Weights of a small mixture-of-experts language model, trained from scratch on English Wikipedia.
Training: 700M tokens, 5337 steps.
Below are experts of layer 5 (counted from 0) of a mixture-of-experts language model. Rows are named router (the router's row for the expert), gate (a neuron's input weights, with its number), up (a neuron's input weights, with its number) and show model dimensions 0-191. Each number is 128 + 32 x the weight over its row's rms, rounded and kept within 0 to 255. Numbers have three digits each.
Before each expert's rows: "mostly gets" lists some tokens that are sent to it at least half of the time; "comes after" lists some tokens at least twice as common just before its tokens as in all text. This comes from a sample of Wikipedia text that the model never trained on. Tokens count by the router's weight.

# expert 12
mostly gets: " Ne", " through", " until", " along", " before", " near"
comes after: " in", ",", " at", " of", " on", " from"
router:088171156113200107103130118181131109120145090146145147121115102063088164172159144152129137244134103129149172105151145098106092134148138105103086105085109149115131115108185076184107091187101089147195132160075129128126141116112133125111165129116111132132098149152114071136124138098132146181124148148103144092083113138118141141100152076134128108144119126111107097068073154124166135140142090107117080115209104093132204151085113104174161170144096143141134125137149066101136150142136132058063118069093107181105107154171154088114060152058103149099064166123150151185133122121125162126
gate0:149123090065134129084147129118119104124101140151134160162146144078112108098129083136111149070164116196167193122093123105122108212141146097153110086145173183117070102122175136186187143079177076133159108124140120168151127117091117170111103140123171134098162149105133136112166127195204146171175156096113124108072109114082194109132121141077149138144157121118143081125120174081110139138172175104124076109159137136055134154137116133135127094193146069147070096149155150082117205131137118127082148107116059201086149150128110101122149169143128098178116141135136146078121111129100106134
up0:131173095115111098148103087120144133160122186107159175140104112122104129144108084178071166125147100104111131188087127096039170113155097140170111179154136123109155236124116132118124160147153187125074135115083143126100106128139096084169132132108092163165158205158100122163128114085139103114121135132097098179135159136116042129151137149138085142143088108099121135117113091141178165116117147147094149094097135089124142035136115151133159097075151126144123192164123080115212114120113164115115143112113117094085096154114134116096218127073139109126101107153140146112170137106148209182

# expert 15
mostly gets: "year", " young", "present", " school", "Mar", " un"
comes after: "-", "1", "–", " (", "2", "/"
router:148123105187197175129116150169099110123074115141160084114101135104079154154111132130122104189140121144131137164180084064119121116159129114101146173136090073129116138118170111121102119176145202176127136143167181160101116185099093136115191135103081123116112130132148123134152149149121164121087111130155147154157151142073171132115149106116164098119093107168117152134123035117067194180153126143094156105074113151138105124090118134114158132147101129132182157120152126166095068137111172050112157035084128135082203132097134148105165073165143157124067132127107145127106201105161126085
gate0:130094147135162078163122147159075088068085110162102086175123107082141079114055167147177083092126131127197088146119084074131092147127144150150110146123149082121143147118129105168121118149178081143126098117140129144128114084046117137150138142148165178120168129097126135083153138125089114163100086150154091078104134126118201052071085136157086061101139102171100101166118167120085140013136113151126167123139155121084107191096122129091114140117075121116158143157179066085157071134155143075155128156189157127150141119122137139113133131111096148125110143127162116129175151123157160122
up0:100118152107085159138121152193076092133103132129135179137097100107091130107166118140156112131168064120150099102130120110095179091126136144163141111143148091104161113116151162098119136104125097147117126108165157181127127158116132134147151144227148122139163131153113124185139117093147153150132125055168131158123107190129033166192142120102190058184083132192116117102082055139108119178152129092116131095173125119124101088111135105169138134092215146140112138167107177114128184141142112156089178121120126122066105135125166092144131081149162178129149109162157210066094123095104096095

# expert 13
mostly gets: " of", " because", " some", " genus", " that", " for"
comes after: " the", " of", "ing", " for", " with", " part"
router:154150141092143132075115153157128107090123045162170137120098113118139109112143145134147130178139128123124133161187193116127160151103128144135156130108155161151000124144071148128112094068118116194103158135100107115152163109133112147212139069163159147149112121169155082127000118094155147164138155122133105122160133182157123133115123138170152126157150107130104123208088092142143108142134141111121120117194129165139112093164156160156115114143129108104132139137152056120156134150133131113100138106043152110122094146128121119160145098176124177170168177098157133125078137155107056126
gate0:140133134100129118147056122170156132105113098141122109137141167100156138051121122139187137138197145116117076122129102102123142233138069129178131088136119100145122147152089105107142083182106108178187116073059173061086130116169104099149068071161112159224174120126145115157096125068164131146071142146092129131114110100088157095117151150203146089118105149120103092133133122164165141114129132074156189130155100187114111106128136094144099103160171148146141184097081173111121136119157116181152110172115153122086108137141127177128118122085165126158134120125138082087147098132110131074
up0:096160180116178138194086124154155122157129086106095098086172083124150078098121077054146162093181099170107122155149080136124122128136080104175108160100133147089121042103138188138125130103146126168094122117142075126099082214111184135115122129160071117130149107130111120095120133102111104182104115122096093133155089122119151081136175140131192161170134107136114149141160140118189134094103146155133127141132098151163177098185135120088178137150123134116189144121109139191119078158115145140156105131150106085172111127141134137215094156160118193093157202108076148160149131058130115121

# expert 2
mostly gets: " Kon", " Mc", " Cu", " Sh", " Mac", "Š"
comes after: ")", "0", "9", " S", " K", " A"
router:153153121118104118158147118115161099113136227106134148099065138131179137140084159119120100038098133108101141107079139158114123162127116117142100155105255152105080124125172211143148147078186131112138084118126121132136124118126136096112081111117143111214124085140175161159128104189120121159136133125135102092152089137132157119153147108191097138145115106130175083065127181140113142122151133097131128103057102131141040132177104106095144155157122113162100111137130120112148139118105090112170127182185065123101144132142141111138145108161135087088085121130129098151205083124119089114
gate0:107109115099170174068150146116131118108162122084139079132180132136122117134089163153142175147143166123076140088133120152208164160108109160144094170094122146093127104135114151091069163100153105108141118113104158141129167087095138172159034130053160113083108109136109070106190156127171072146107174146142081057117124075162115138123141108075111164102109127129137068122201118128124176094142080155135165046092091104167096181122131106120154087163106086060122154146123112141163193172133185118149106132126106151125136179139133097089097156145181138177110108109121161143134159111122124160
up0:139080162082156055143088115199125122163180102113094153135084091164107156113131148230084074111108122178186131105159111175132156096148067116122123155104135105124141093112125145148116171086149138120127120131176116130137117149155137122136110083066180152108149087144111105135135124132170077174151092100177154094156126085139074164137069094141107106159062153207140106099151161120082127067107127157123132141099141165185115096073122081112075095125176077151192096115151157169148129116097140131146131117171143095146130152198153153134122084126134121142137120151117166169199145147110084166

# expert 5
mostly gets: ":", "·", "Scientific", " include", ";", " /"
comes after: " |", ";", ":", " /", " Born", " Country"
router:103113171100161147213158184133101153152144028102126123155130117140080107143152114140098125166111128096151162157065158140124114140124152123117151172072189128108220122132064091072120120132102153074133129142111131128195090115083122124126137091131143072162096139086169115092107152226143165111119106094125153134090137073174100127163053159114141191150113130112149151203123165129181096084126121105130141146255138125099087124119057131111110106126113132085138130121121131128137090153146114153123112101083162080125126132116130131157100143119099138166135169140123116117143151130170115155
gate0:141096094093151117132123134082137078119143145119100138150176171107140118112128125203123199153180102094098144120113148127117096185117151172196133121076135126099136152144141066194097133125152154166115112096202158163197141160088109107135123224120083148117136158145121130105119092144100170101139194118132152130131168128103105139132123094152091154119081130084127143092132116130096168102167161175097114108095136064056130118107062181075082101132181120172118162163192108108155157134153098163145104131130113121077086115139134059116124181151166159145115146161170147095172152061147164113
up0:162105104131115094098099127085040185113123168179128155111093155172134139151078081119100113126153098146075156166144121121150091154142082093091105135121137155166153083130145151179186161114152123092098144144120129075100098146170173093106124113092126165139086117099121112181105145061142122163163086142150172147139117106110163125185094083172115110139203186088062150147149146169123120167073115122189155156087103129108086095103123102210129173166112140118105143120155091149095095149142146091174143127126122098155124125086077090144234145147112123127098133117094143065143147105189121156

# expert 10
mostly gets: " ex", " comp", " dis", "On", " imp", " trans"
comes after: "\n", ".", "==", "-", " in", "|"
router:137086180101109115034133105126106122179143142131140101147201133103165128065140117135137175087135143156142100106113091112135123151112089118141081105175099086126068183088104095135083151113175095096121107014163179125067143135150128121078108147137112131091179145119093114095108106093114143080131118103123131137109131112181152160144106179100134133103089144100156130127120118122093136061113188115149140102095152112119164188114141147081079048105126193157083123104115143089139070132129127121153123140111123147136126163097115150092151111028124115147162102162146211100169158110072152123
gate0:125171086167125120162161105090091187154065164128142115130141127100128165131086105129118098116106096151121136085044125174144132165171189170130069113146153124122113178110089161110178126157099138088150120109135117150061120097143162116161114168097111086156122176126099105109167087171179113152108099104136115185150112179138140132136142140149127112144110187147139086147107144131155058155115139171139169091078095105154109120179123199162167131193028107133104149166107083117113129129159137091160235120132085103139160144105143089167166143132131166112095091157121136062182096133136164136
up0:094109140073128166169136099157126100112159101181090118117112142118129124104158138128140141153107177140135089187124088158106140113088139129130158122107200147174138094140134161138104101062128127159095111145112093115152150060097151150130111143091187165143141083088082146125140115101040130117103096107091062131125181080086109049100134168191147078119162118091119100144100078049160130129137185161115174121212119122119158077128155075154116151163125172153119182083136124119119119111097080151103176117119140192109147080112128081095151146191121078163135135101111174140144087146125102181

# expert 11
mostly gets: " was", " are", " been", " but", " and", " were"
comes after: ",", " is", " it", " It", " was", " and"
router:122132152114071100135148107113165159161157087134153145068142149142162145112116163114092101171144168114088118155216132110172084143116085145068087147106112162168055129141196142103088126144132180127134231114117161102152112098096102095176155178137173139180157091085092158134115130083099141080127098099093119122128152182102121108125020115091118191172127146129152119175129153123121137107183166130076138126181109105142111104187186098141106111117157136133123106124126143139118119144097145198140123121163108063090161115105108092137128069071114145100179082165115089097128122137112145113
gate0:147144098148119113127172120130141095149136183111129169079124208114082090095144153125140150129155142142105150141117121108113165153144150128121117116062092142047176184097156127108137109147087117105096109112108148191154108147142125097132047160163127095168166148155129106105091146165122180181147150065202142123091142161078182143183133132080062110132133111088068102158112164124099100056149125092115087117112162146139139136100115119110128146174164063207073142164136110048146181143185152103110099140133075115166163131153098124137124101108105123146173165112084095099099152079120158096
up0:092082095121106109154066113170170092132099064099101118108017137115115122098164170112077123120170123139167114110136134147110119141152077101128120063136078084164123110126129091131111108112103079092143147068081144072088161114097096141123169155156173132081146091096155073124117158114140089151120165123171083125150130099168170125139135203185120168079117158174122104114133119150146076139164085084137124151141115170090132168163122158057111132116165151131120083159102086163133096085091141138144175099086150147180101168080122087159147078122113158128085161148077130147077155122173164168